{
  "n_layer": 9,
  "d_model": 224,
  "n_experts": 32,
  "experts_per_token": 2,
  "d_expert": 160,
  "d_shared_expert": 0,
  "activation": "swiglu",
  "moe_layers": [0, 1, 2, 3, 4, 5, 6, 7, 8],
  "router_score": "sigmoid",
  "normalize_top_k": true,
  "routed_scale": 1.5,
  "balance_loss": 0.000602,
  "balance_bias": true,
  "init_std_router": 0.0238,
  "lr_router": 0.00151,
  "vocab_size": 16384,
  "norm": "layernorm",
  "norm_eps": 1e-06,
  "tie_embeddings": false,
  "optimizer": "soap_variant",
  "lr": 0.00734,
  "batch_tokens": 131072,
  "seq_len": 1024,
  "train_tokens": 712800000,
  "steps": 5439,
  "dataset": "wikipedia_en"
}
Below are experts of layer 2 (counted from 0) of a mixture-of-experts language model. Rows are named router (the router's row for the expert), gate (a neuron's input weights, with its number), up (a neuron's input weights, with its number), down (a neuron's output weights, with its number) and show model dimensions 168-223. Each number is 500 + 50 x the weight over its row's rms, rounded and kept within 0 to 999. Numbers have three digits each.
After each expert's rows: "gets" lists some tokens that make up at least twice as much of what it gets as of all text; "mostly gets" lists some tokens that are sent to it at least half of the time. This comes from a sample of Wikipedia text that the model never trained on. Tokens count by the router's weight.

# expert 6
router:571495394505411535546463492507493446522535461545473491466547457563530483539456442480581581499508491498543469451593489607483508415465464528545535567491547498426508520528
gate0:524550432481488503494486482560516451570506516551489550411516558497592474439445540511509509545578498494533496558447523420476464528477475525497480484523486495509572448530
up0:418573503517429482510479557506529456565511501481457474510431547499421544480469542504563410522489537487494430571435562451483532520562482450496454582545471442478423480494
down0:386454499479521484443465601388428505519439508497514473510490444468473607584508537427521508499493430478554481516437521458441546526498529527518493535514589600530520522483
gate1:473533545451514482425538473541428483581488464501450476597461423441489610459500455548464510488451517502494522430535506571544565482471491522469454537491505496427475531467
up1:492451396460562440479458479485534525495529448463531551550459525482485426528532438488444527497483480448531443474426578446469492502569469509423459420488502520551462461467
down1:434460430541396489451471594483396503495513426482478468543460507530465475558397521530540620453422589508575567413563589465564472468506422557448511461535448438393597579510
gets: " a", " an", " other", " new", " more", " some"
mostly gets: " a", " an", " other", " some", " more", " same"

# expert 28
router:497409449495471458455399491515465438511520491537500520506548470564566487479542470526485527516502503400546555508519521480480486415422494485554502522463545428471457341471
gate0:516519488470452546577534525547499474521576483491451466540491461484472504347520471498536437492611497573513580512405531497535514430449548537486488627557351455478578537454
up0:532486349485568442498458491451554512548502477605580416559605540534574434415443420509492468566526417562482441510530515478487541373485534405450566565480479519461470448460
down0:488458506504542479477486483475373471415534541463489577581493428498558433490503449595523438549480466516575389443522469430503509490497474478511496472494479586510525536512
gate1:566419516450442490485487558393475523465509516544525533500556555381419443472518488418542429464589448401533489507494582556529506514511494433575492528442418553490550461461
up1:511483497482535461488510426562467515528463490395456504586598519595503473556456526537447470437527478449496538488410437494561535439547502500547407517452502535443410498620
down1:603490576427422534414471509431494495446433476544422628543521537539502520444491495496615468555475470483454561514413483474568630422481444627463439550443501570534498456529
gets: ")", " School", " University", " Cup", " Road", " District"
mostly gets: ")", " Museum", " Jr", " School", " Road", " Street"

# expert 17
router:602457466525441474559410486497491401507566470588466574443526508528456495547500439544546542527551439472481503467563520602596557428466508506508560581498571404459385501442
gate0:461439577511532525566499534527487426560494519505455571509513529483474524465525499592512565495534544384525467496540409501528552443467517438543358580509614506444429570471
up0:499465417451470576554505486447489589453551531487504454521481462569436400486527469417528485623482526521589447427580476443466510459436468569520455402569427538552481534556
down0:481471533555537421475577512628501555480471521495384640447419427494612485448494504526484535444554537494579484422572458469456484470513448536556571563546439533517511447628
gate1:574483628467548442490503488487548457524508484456462486395490494544448432393433574503462574502508470562580524523537469495617530354457482467587471386424532412542494494541
up1:604468540503593514500517394488543534473501504421408420443416519542505448493603422529555493592541492474443543421590480553593482469511550545543425358462575545422509504493
down1:494503483459509589557504469513547536488489504505490417540632512506506497576567521479448504387518545502516521509583511555432556516588518431544504582505560469556610448468
gets: " L", " T", " R", " M", " P", " C"
mostly gets: " L", " T", " S", " M", " R", " K"

# expert 16
router:508524467585500391511481502515577541556544488558553507510535499519479429572436461483546517500519458498473529474536505551505465448432449526576457495507454396469427460434
gate0:523504477484522549561505482488507506463449442448500483551571561513406454614517472489503583561609494421458491554588378512485475477458451496414492503448458503409441440487
up0:595541549557466532552499544517490459500493545390487531575447497546415484514530508495448496539528543485565525497544447511572439472535500500453545475476452443515490583476
down0:509493449555542431531448482507479509499561431497433561558494502446497545494494508505566518436416605570483575554468565515451607538476514533499482589457426490464548537451
gate1:538527473494497511561525504579398536492466501451565509476540502505448523559493499627428452503533529461507504379529533485532536500569565541483504526468542527502410437512
up1:473575472450519512404478517463536467487417364585542454564448407504471390520528568487534527493524523458527528531511534444454586559469527538501457486536508466606441484466
down1:439427539547476514518514449444429473456521384562526626492446508515482544530476513458540536459497531451528491530503488597536471514491543454486423549626480546494436588486
gets: ".", "–", " United", "/", "b", " States"
mostly gets: "–", " United", "/", "^{", " States", "."

# expert 5
router:553530503579437498503420523514498456504562530532537577515565440528495470468476433442586474504448490466525508451549514544501464478500489511547495520450551414546436465395
gate0:476492523523431463573438561487538518495496474452561446515464598457516494522393579566510582418514593526528518536547449547499474418502501539574483529508570574548512413424
up0:588605485512529492464588420471463474564422524661480511569502442588461411528504454456554576586512418494425448484486550446514359615506615445594448437519423497494509599503
down0:529532444489508507460529493477550515489606412562481453523478448561448459542501434486418468609471460449459441438506460465487397502490609484439365527478462626480446473525
gate1:482509526546449424504524609467459496464540493537531587532493589653437560420488459530621454444519480531575559472518426509511467529424516458391524563412575500519563495595
up1:523552527463474481440434405517594521455591434481390557484500538537533583521489510498481467480480470538536507520584545525415429517523544527466484423498554483533562467525
down1:478564496469449325505464523495544520540565455531518528472522500530476574519528483560456464442448409525481526476627367574433495573356596558532528361467487453469449500517
gets: " for", " as", " at", " from", " that", " over"
mostly gets: " for", " from", " that", " at", " over", " between"

# expert 22
router:517540509467395434555449469526555475573515509635483564430563443541537462535534433515598577512536526498482523473547434553501508379499415524588474569468544501441408512503
gate1:524527525612536455471527462495553453623448521484546486582549486521560530502401517552505485521513476504473556454449521474493472472442512499454472503490504457479444490462
up1:575554533533536545430467584493514471471463468507449491569534575451508517506493531438473442504561538433484418484626516555490487464559533446445397547438538556484601536430
down1:627479569456487465487601601489461530506618561483519504468504486516447503542521536405464567493475536499522544479588415538518516476474463581486516580391475433386549536500
gate2:537506527587546557550421452497495480543596550537514467460538393495511550439498479493531514534444467541513466441649428430486553554602577445435492524420496534551495457499
up2:495442490526454480509461554530477514511425450400479529470581527476383503443502469524532512466523543554547523508382497561446410543429448518549525414461516517505491454464
down2:480444533461523547508472515537469427489385505468469467495488493484542534496467500503532532538530472575437463461511451436441490527636407534491584468395444487463571496537
gets: " his", " their", " its", " her", " Total", "born"
mostly gets: " his", " their", " her", " Total", " Date", " its"

# expert 14
router:475451434526438423501475508439507463495494453518490456504492531595528385510481398546552490567493332479530505462490545573441483386528473609457640588443527398510416389461
gate1:523496517550484561416542633528579494495490515432499476574445582555546465469408570505542450448482487568466475550517451477570458440462507601493458513488447402498523487550
up1:501512524527541561487516418483495495518528555622578421556472507596568449491411494508499552481499482540496526502459627519471460519518454499500515507530464490632483527534
down1:423557424556528521486499524532520583470545467539442503451551556454439398485440492531448480473508475554460512487500522457485472423564478412507481502538540530571436592501
gate2:565530501512498463489501534503522483464512541506462508596565507411566382461465403524485454345480406542540514455453387535511459490542484545476540510520453490506564632512
up2:505557563477472519478558485457488491529528521504535560579515442453550406492480465497572519528515506450547526432536500431475501446482464498451469508510517477618557504489
down2:519448472573577506549543558427463435507458592503522527485517481465480483557517534463440480557437623422554501577543436432427474451563429494545508509432546420482464555470
gets: "20", "u", "or", " May", " July", " October"
mostly gets: " May", " July", " October", " April", " September", " December"

# expert 4
router:573525546479456477523399551526469461486578495556426535487545522513464463540456445486492545487542479475526533455492545614511423455419491506595519576553538383476496403498
gate1:609506489458598501541503489513472441476533532522391571529456484590458417482504495579514465441529433517458422478553478553482445430524525499515512357520522515465532506446
up1:436464529491513393509530497606419562479495449538562491471547518445554550456370607370587478494477607499511478560466475528585575530496518469453482563487427484417469554460
down1:548468459493479432530549450508531417551568559492567593536504523588562522500439518418519483529518590567591439443468476569474497455449504464536411572546492398517548514528
gate2:546490565486447586476548470471387479453544456525489495452395405469466541533505525524421547421537406581548552466474506505523525561479451443370490514463471475443557468465
up2:520405483463489595485457468548526453544580548516549507519470472413444463552517543629629507535498454461493544549494505501538515551511534477449521468363444472568520494506
down2:440487531473409502456442415473603488523453486526499419434441517587417539537437571515549484565496557556516506490467424447491451561529526454528512457552491550478513411484
gets: " –", " -", " had", " —", " New", " has"
mostly gets: " —", " -", " South", " –", " had", " York"

# expert 24
router:521412487535423454512419471450533480494466493552484554505560433619542373584558444431587501476494402507568565514538536502613449471483488536512515542454507494516455509502
gate0:535525434511506549540510497452528411491486466451489517510548512505661445532451587500555489499507500489546484400449497480496483517520476486398497579395556569573487499569
up0:517489497566609455561513468619543527522471511508632519562441424576427449447507499425517411565485467469538454469411550519552483560462483535472433575562537386558558466437
down0:536564564520418366460536491511411432609459441478536472571399549456513558471496492521568591553491478512450526488533543462574479516469431493558462442621459469487538454457
gate1:512455485572521563535539589499492587449496517531524637448554462471554458571545504493568452460506522519484421430514576558514460451520526552572461426510560488532464419587
up1:536441525470476484505500471434475501513432502469433459501444490507493547482469509507526545503417514529548546565570313500585490492536512448580499470579454521421519546518
down1:469422545424440460518463448547588548486501422482512422497490565528569507484513517491476608441410510624445411539551518474578567421523528524607435410538415495526488579587
gets: " he", " which", " it", " He", " that", " who"
mostly gets: " he", " which", " He", " who", " they", " she"

# expert 9
router:553464582464459473563462485432503506552544470533448534457529512577578421530537432592543563515581437516524427509523526534559466529517456509489533529501566522379484423451
gate0:508414494472551517574404475433485537459564514518493471446475526454445554522472508413511486559586536556566465510548498556484544580460455529587540520424514476574420557449
up0:527537410521463520432516466557570470504465465458472464589501526473518528474540404609495514515418463480469512481450510458570478471565541473467479421519511487410631454481
down0:471590500389466569485526498510519397545464417456523566492537467469560468503509524437513549564556522491419399563500383540419511491492516503497533571569452448491513458476
gate1:420457437554520487548412511482525502513463457478480478503474443502528501495449492561451473649438426436469457475492514563477379456504528495441467572501457453477546551467
up1:503474522529473430513444510494467529591525529512517562502568462461481521490487419582464453483448483489572564488550472464462507528447455628551604535499555402506535478439
down1:533488562584499421519530493571530526410512582479509527514484482564470408589529506529482510577555438525399412582523532530449462503521518528499629549453567520450465477467
gets: " and", "\n", " by", " with", ",", ")\n"
mostly gets: " and", " by", ")\n", " with", " &", " or"

# expert 30
router:506498530485476457586450530470477479501497475522502568490486489538546483547525478586511569480496489457504484456575477519516415374457497459539577556435510441449421505459
gate1:435509527561519446529513481514477486465501587465478496552518456457465492494436535378436559526538550467455562513446348575496408476609608472517535584507524519422613486450
up1:499551545462507610523491574564478530540513499522448504434519453446498512506482493544587384537452520552520500446473538480426527447570494460531498420475526556544450459534
down1:477520497546529553559574541501444530427572439549457486475499576562553467520505421553521550539456505506576483512452500566562495494475534481556499418484460521552458517558
gate2:511462466531510490442514621565469521530467528529450546507609561422520554520450479534448532407562444507458470535477524478503558533414632488471465516514579474444559452530
up2:505467481469523496518513485450567524413488474512478542475487466535452572525504461462357509430506546540507439541508468519607542507468556489525542492495517495464483597471
down2:483451505560514449507475492532420539537515454492519478461491564504474485506437477539452432572499574487467503370414495535592486517563492514472450494576480477521425452448
gets: " |", "|", ";", " —;", ");", "″N"
mostly gets: " |", "|", ";", " —;", "″N", "°N"

# expert 29
router:547468487492447401501453501461458438585491434599509543398633523564499493526562520495550557455540425463511564452526576547534453393469460564543516605503616481471507385419
gate1:567531582444558494470395562471505463531587494476526542558509569562441507448594591517465543469535384472464496395494595396493480432484626500533496473495404459506498535559
up1:464393416414524487458468573530519476453479527500566460529499408459546495480541462544441506531557490543478451613562521396583474559500534586571445465512464467494551503519
down1:516680506476586565482430451497556471567553489435479544542462491503519564422528515481474489539466569530489552477541563509545445499529542527510497521469488478486590533482
gate2:448527514501484550508560412428570577487538537482526496401478532525502558487496553473554475522488484535503493478558491512566534476511464502495454569582505567410406550501
up2:508490511522589450498532534512562416571487519533486466473525518535485483557535510539537454535586547510545407519562439527552479443467461498510524539592479533528420435546
down2:458469495578516511502476616490554467517402578448451531471578509497491487437443476464484464403515509515552408529458440563528545498546598471538538433522446436487514504472
gets: ".\n\n", "\n\n", "==", "==\n", "===", " |\n\n"
mostly gets: ".\n\n", "==", "\n\n", "===", "==\n", " |\n\n"

# expert 20
router:579573517558474389562476495419379449557454449514449510401584451521527509612493381485501526520528477481500516443617476498485447517418455382503543556470551472420528499481
gate0:419522458532503469573507454603465487532457493523518600476482621408571515513445502570453492503547533450651420504620418457482492409453471508465517519482523549529452525479
up0:546524586489421495416523611501516411563547404439579508530471569588517520503449477547398437476442539399520501444541435436492488534435489548483486437547487583488437425497
down0:424527516423383577553508510515554523597583536431483509460518539483458605455394440445433534519535538442435442509529395480517544488415468500389520480499530433460567470441
gate1:419524476426481519475522511443449495518534505565352475558489498406527512548495497511521512527570467541535410538519447445594522489470535495519478451549386546451599461515
up1:513492491554546461537476513549493540458487492390528562539531506491511436483475491507593644559482546534511555514426492528404530567522452489496591516563537468416406488393
down1:473542539581542486532487506417558488447465485416488440446506518435615553513518598473535463454472468531448422469593509545434578475489486502480455526508462502550542417519
gets: "'s", " B", " G", " A", " D", " V"
mostly gets: " B", " V", "'s", "A", " U", " G"

# expert 10
router:468490495572484508510450547481467427575580457562506521443497504502532458553472477505640611581486425456451460498495553580469491469410463476540594529474481451532466515504
gate0:524620608516507480475467461385479515507504493441459635493471539567569436499542506437574504515544406566514613438566486534468459508538504555516564541529594469524467592449
up0:554366580532409536539456464453627500425552486453550464387560442456518538512473491522593468513493593541545447591476546522541487540472457545503585473400504487504522509541
down0:496467443483560481515511450577421489552569455554466561462567520528465431507427441418503559489453465583514509473504585524507531456552414535586413441534539500612568493455
gate1:511542506475427481561530439468422454570475529553520531531473456487508533620437562504542491551437542406501558574435494597514620495464504463493531459625510475536512598536
up1:517470410480500496572530392483529569421504480522450607376520433454461424501481516513416472578480493504420489567492432514551543499576580476517532448472475459493564473513
down1:551563440409422441517515399456507498475526490624457543417421517462546507434529493535493517593504445425554509433482441484434542489493446515516516433577501466487465470540
gets: ":", " |", " first", "°", " /", "′"
mostly gets: ":", " first", "°", " second", "):", " final"

# expert 21
router:445426528505486507504445493512491459522498510539523524513482441573540455506417500459507510446534443495496470501568551541565509475488434535485582491474568426464459396498
gate0:541490509500469479438501511470431512459512504480506517494425470432479487593386476559467528515494472451534518486504476562453452391512485483406533494519511584456461536535
up0:457482495618541573532463534482518525457457599485495422470545498505486432426463479522536495503501447503502435482457500472439489516564609464497471498435464435572499480531
down0:436561530477453534557487468533506423434532532475500541437565541535447442426423575458492477549431487514502454449520517488568443524485606460485498569423492483515551533524
gate1:526527525440469516521604517537401414468475482558451499500344490490459479472365562447544553509594574498530491509465476566461564473453442508541537447441490508510451461464
up1:571463432469367534500505463528492501491410495496542484436483478435516557529500502602436483491541513469510600546519551534480511496501472613422476546432484555531405432473
down1:502496437515603541525490565437519499594510515497461478498417505543481463455469396569432594468514513453531457464514462510518471477484492482493467546486455582559521489501
gets: "-", ".", " The", ".\n\n", "The", ")."
mostly gets: " The", "The", ").", ".\n\n", "\".", "-"

# expert 11
router:457472481525441455481459556487499464580490572548528533507526416543427471515418448479535540511516490472509473408529568509487481443489387590509487630490578485469507420466
gate0:495439471525473459568450575456502529480442489476520482482525636469502465463430557494554591452429485491497561486474389593446498523512475468473597490587501506460556602468
up0:442532421426487507555555523497511537585526522590567430440436521439505492467508447517527468454534487500562389561464436607461475352598616490486465483472455468490476539502
down0:499536557513480512485456518507540548495422531470546471494481428449500372462392455542469476588576473520517397472464485573505486478571419597576584512528449481481569461525
gate1:446566488439441461474545465463528403466489478505506467605386452507546548490376485501515555429557471458497315531468490558509498488522531522535521533488454490557547501476
up1:475562488520515529467520525522546509557563585524539458586504469580409544460436528485578563460500554520506484470465597437505462607465490463503507482503516446543420379441
down1:467472475469471494481528526529500645590573503494622497487476592558391366516495481421507510520418473466460536498423460478452486581524537459498496487575556460537470439463
gets: "\"", "k", ")", "er", "ak", "man"
mostly gets: "k", " John", "\",", " William", "\"", " David"

# expert 1
router:468536470469470512515444486478467458529557508571463539431600494550506500546558520524519581490595477405486500494427438532543462453440470568491441556493543371548498522574
gate0:505481519478471608400410477507427508355440501513500522459496506469482453568493533572504472428520534540469540468514455507557550430601482413526481585491519512394441506492
up0:523486422468455526591496528509597528442383510484464554432475537497523438489509496561497420526516491564465537507512509591423521464375530610433529478496439471479496438478
down0:461503499438481472474508406486414571512526484498540596479453446415421470499505525498538504512492497519515526440447472398535423577456518469570495506485519514562560535531
gate1:459521531524422432490478596482444440485627401565529494527487477502452466528490504519567494584520535575492538626519448492539448468455482470460580560590491503501504457454
up1:492521369423603404495563451477496568548449498417551458464483447445502505494514387392509600475538441415490548410535551486512493501552392491472578455474490471473569434445
down1:565466488475541431479492412533321497471444519393515481489491445406440479561573503461544556447578560514535557494585576508526410455445406547528526527460467563480495514605
gets: " was", " is", " were", " a", " are", " be"
mostly gets: " was", " is", " were", " are", " be", "=="

# expert 26
router:560512586534435455425457549552474455536522454485471541423532494595519507517418426484561485546553487420472525499512430623543500479509457531552555545479505425416478430480
gate0:455523582500447474536455407534437453554531471520441472384516560515457461536542450481378562429458570442474467454537510458469566446597522426460492482448529545429472504562
up0:426437452425496510519455507450465484434548455533505571550540488609514543476542494518476533493542483535492538557562529567496558478461490469500428425454553463521504596435
down0:523472532544491493424470568446512473485511446478528543543506555569561379562515422404482542511492519451472464531448465572459473538490413431467442532506448491465492529486
gate1:579501506425580549524583528567480499487552531513492529506529573515507472443496521526530536559541422485538572402552538487566588505501529514494586601456521484550450526501
up1:604457498417525560513560491554477484479521568466510605472603611558617484490478499492433529487567509430541515437545599495490466513516525512519550638535444634512498541503
down1:566436540446467667502564494602515507464541550520604437454495557505578470529480445568510490517580554453395505478521534522530464523519510509502492551556541490567556476399
gets: " to", " |\n", "\n", " into", " would", " about"
mostly gets: " |\n", " to", " would", " about", " can", " may"

# expert 2
router:510471531552465486535419551399495458514537494563504625512520458568499504564522472495501576487591449481524554535563612458478393419475461545540516562472523459415468476474
gate1:468480490535616497447395457530563598419566561488547415468454474501523492455523517448509538565529538506469544508486496488481480408428537436525441510581530485408503570569
up1:484473485549507470439476536483490511450506554536531531502502472574543488474537500323429529586455490467536454537477503555446453488427570472551401509563514564462499563504
down1:529556542520534536509497477591547590464445468599490581519443510469482508485465414451514454457434430547443485553434510460431501545419482429571479438465531504603485574380
gate2:545545567515462498563495505477444528548510451535427575504430421495458529548570508424576539452485554616423612547565505505569478621483498477432449481352495505528425450459
up2:538490472406508485584449521596348477417479443561476529574423548465549538530443540494493518566585532508586521550533555457511539543382466553417420584509565442485458484494
down2:505503615542509456543462574538492467505519537497451465516498414468629494421484412534477553475462568491546459576532516470502455619504550564548550509531601492445606470436
gets: " ", " (", "(", " [", " $", " (−"
mostly gets: " (", " ", "(", " [", "^{(", " (−"

# expert 25
router:519507542482396528483423491495429405547566482630484517448533490429489385433473445420563519530565426477521506463480505606559477446502536595550569587518556500487515459537
gate1:466554463479435515557542471487463500443502585376387564498503571479508518514473369566522421532539485445584480537536533485522564589484482516506397509460488542534484475459
up1:479414439551558498463484412508472520655434510549454506564513515546411515535430540431483467483433472445441484537504551499452416596529518445484386559472525496510639393481
down1:556462464541510533461551451480453417470503419520390542613486542493548433458506527548435514518592368464547441498439456507450524515383520497549506507506505550503459440472
gate2:519503577495410472570494433515418495514500493536413578497516451485441480564503461505506549538522499522488489436470486533500562479456545473436475463475396558536487536514
up2:486543497435493426502573371557471477590389465439484451571533583463424499633394452424447427525449498436486533560424586441483557456470514531491496550477486510608459509597
down2:496468453454422477475467490535537517530526536437424563520510414468441505614500472456440438512457441425492458629408563462494449495566507418484501465488490435581467536464
gets: " \"", "ed", "ing", " out", " up", "ated"
mostly gets: " \"", "ed", " out", " up", " released", " made"

# expert 31
router:561520518457442413535452539430441474522544453511499509438575518495530492541496497500548544528534449500552430517506514533543431301483490502557506529479521384455466479503
gate1:460500590544547452431450516547543469435549580499531462498538571510423523513513498425572495427534426557521543543565464514479424485474462537456541472442501491570490495505
up1:502515526507539596517463513470503481534481415575653569464494526498494491444450531532526475490449520494483480622466417513529558496547459560434474510479481527535478532418
down1:513584500423446536476367603479496507521504449548526541536494564480419485548475605466555535626565460548492511468484493464492510469394527615455462511414483574590506526503
gate2:527617509526496532477421489504482478498589541557575533541430445540485479575491504525501481492557591430502448538504462618528596470504533513557483550510568471576569555474
up2:499456575416444519491489606559514426528417597489482535433474595499481498498507485515463440451490532499463477529677569487529478387492535553473477493552396446459462502396
down2:486481507571494492504475544400419539472414482426529415420466456482500508611492468462478516528625476460477494465611586507489475541479614482521614477522544593441407530410
gets: " the", " of", " in", " on", " during", "The"
mostly gets: " on", " in", " the", " of", " during", " throughout"

# expert 0
router:587425465517497476541400527415484452475490474563478518517525445544481480549488424500528522570572396430502497563503561642515385454456454546510557587483529454474467488530
gate1:455491575555594450497451520460453547432557471467490533456508446566434543503580462517478469561532473431523524470586500472485495513530523541539498471398525502504441536400
up1:477507473715477479499524566457470604494360509548439515535604448499462493539528446523414546403516451461491368415443568484483404476535522477630485487550518532517575586450
down1:523456531550497499532522472426597556466532512444422509502544460554514497573552439481481345519495472456522494455463469512475479519500430521516527511508515407463371477494
gate2:485500466511499473576478519439479440525570503484433616602586504398500528442531501504513522558492585472525491394434517525444420433512559568595534462420414569383511491541
up2:429464569550513467603541484493548460547480523519492496525503490450579453527470560442495461538520548504548582465476541492446513476525553553479495450466512567478479459506
down2:569584513518497491541509513572541506546434415532548440571527423430488468574515486479516413503486503525483506520528500514476539480498526560455442537451454508537502511469
gets: " ", "19", "20", "18", "10", "17"
mostly gets: "19", "20", "18", "17", "16", "10"

# expert 23
router:549497454560453420591491484509405415472547528496467516431575496553496487579484409606587552534564473494472473537469520586579477398453540584527510538520529473474471461499
gate0:425504481537471556460532524562480504561487641490530491379555413492489451587512583523405526514607570466549454418419522547596556359496479459520428529479470560541535465422
up0:433471381547470498552469548478407479499508484459422613551554453554494472543490455594434496476570388503420567455565488510513549549405526541519482595560478560515483485583
down0:466407476436508524454542474480433483537484469491543496548495469425606394554477493542540561460490503488510535551509471479510499543510470424610496420433590519539480456497
gate1:555502505519537514617499561530481475454509501590504543448518536443455480430519597640497520455434474635555409507477504570509474411531421437540602469425477463539495428478
up1:459432490565557509490520512524462456444488548616471540516492553565507499498531569549560479417485493508584544459409479480461536568515484465584563564434487477522563394590
down1:508605463427443614375508485475519500524582452538546587594539577499456600546451518479520503477484485420494581436493642548472541461471495550525557412536473490489521546480
gets: ",", "s", "),", "ers", "es", "ors"
mostly gets: ",", "),", "ers", "s", "ors", "ins"

# expert 19
router:627492489557528454436499495476418486528527538602489561501490512512576500552496432521574535517466450497515512441530540588493464425431396501552558505469541491487518454497
gate1:346531559487431493474527450469533513522493515576548537485476479548549551549419489476480498583516443540588581553607498430414477442447469456491580490515473497498459548550
up1:570405453498554527550501432422540545523606443549536522433590526601440527464457509603391582496538448490526509452441469496526559496589549496470516429447488502483512513524
down1:469510393443546447474470543463457533594573499454466528445553450526562450422530510523508459491466413556466521490490508464464522464450582548375459579449562546486442497441
gate2:443438500545467510420553501457505496463472496552459498529569411507549394454498472446532573555545499426464523357554447533507507494508551537418454406382501505464469434566
up2:471583557488482570548453457505559538551526474460515552474431569471483499420425464520489387551529474594499412543382470429458557544465575596489537521475566462491387444501
down2:512458517587410518576442548514528514492534375428409595486515537499420547501516413551469599435517476456469468462474567460533487417539471466502558530456417543367516548514
gets: "0", "1", "2", "3", "4", "6"
mostly gets: "0", "4", "3", "2", "5", "6"

# expert 18
router:530476535497462554479473479513465472515510391489467567466508532481483483464522446551539485501537468534556482545517554482488447469379405462585434666432541526491495485476
gate0:591587614407539541617508519512547548546555490472505603493546539507520576476498439554541571553515472536512571391446400519509474494556433537495571542495487502474582472504
up0:516445575564416549542549523455436548530476455484493518498523364503483521429502456514450523434554508533564433501467461450509621517456557472482502551563389485450481453528
down0:443469452411532445401483536543518531565580489412558431511557449405434560505559533406484513501507461483602462463542526512481441511512550624493500632517476522491573469527
gate1:580500438487415619437527469429548455505501451580546452487475556411642494505538489526477478565516512489488557524599553461576441399487452426526430467540487448602549519556
up1:484557462474557521622425572467389525574503531559565468555520523578446508500486503519568521489534482386545525475492501482470578544528495652508590458447527536521437555463
down1:531480579566520532444566498467411519506508422394473482534466521537534417515403504528579570531585548432434412514602528473544565494516596504506431596449512507509519483522
gets: "o", "ing", "a", "al", "on", "e"
mostly gets: "ine", "ul", "io", "te", "se", "le"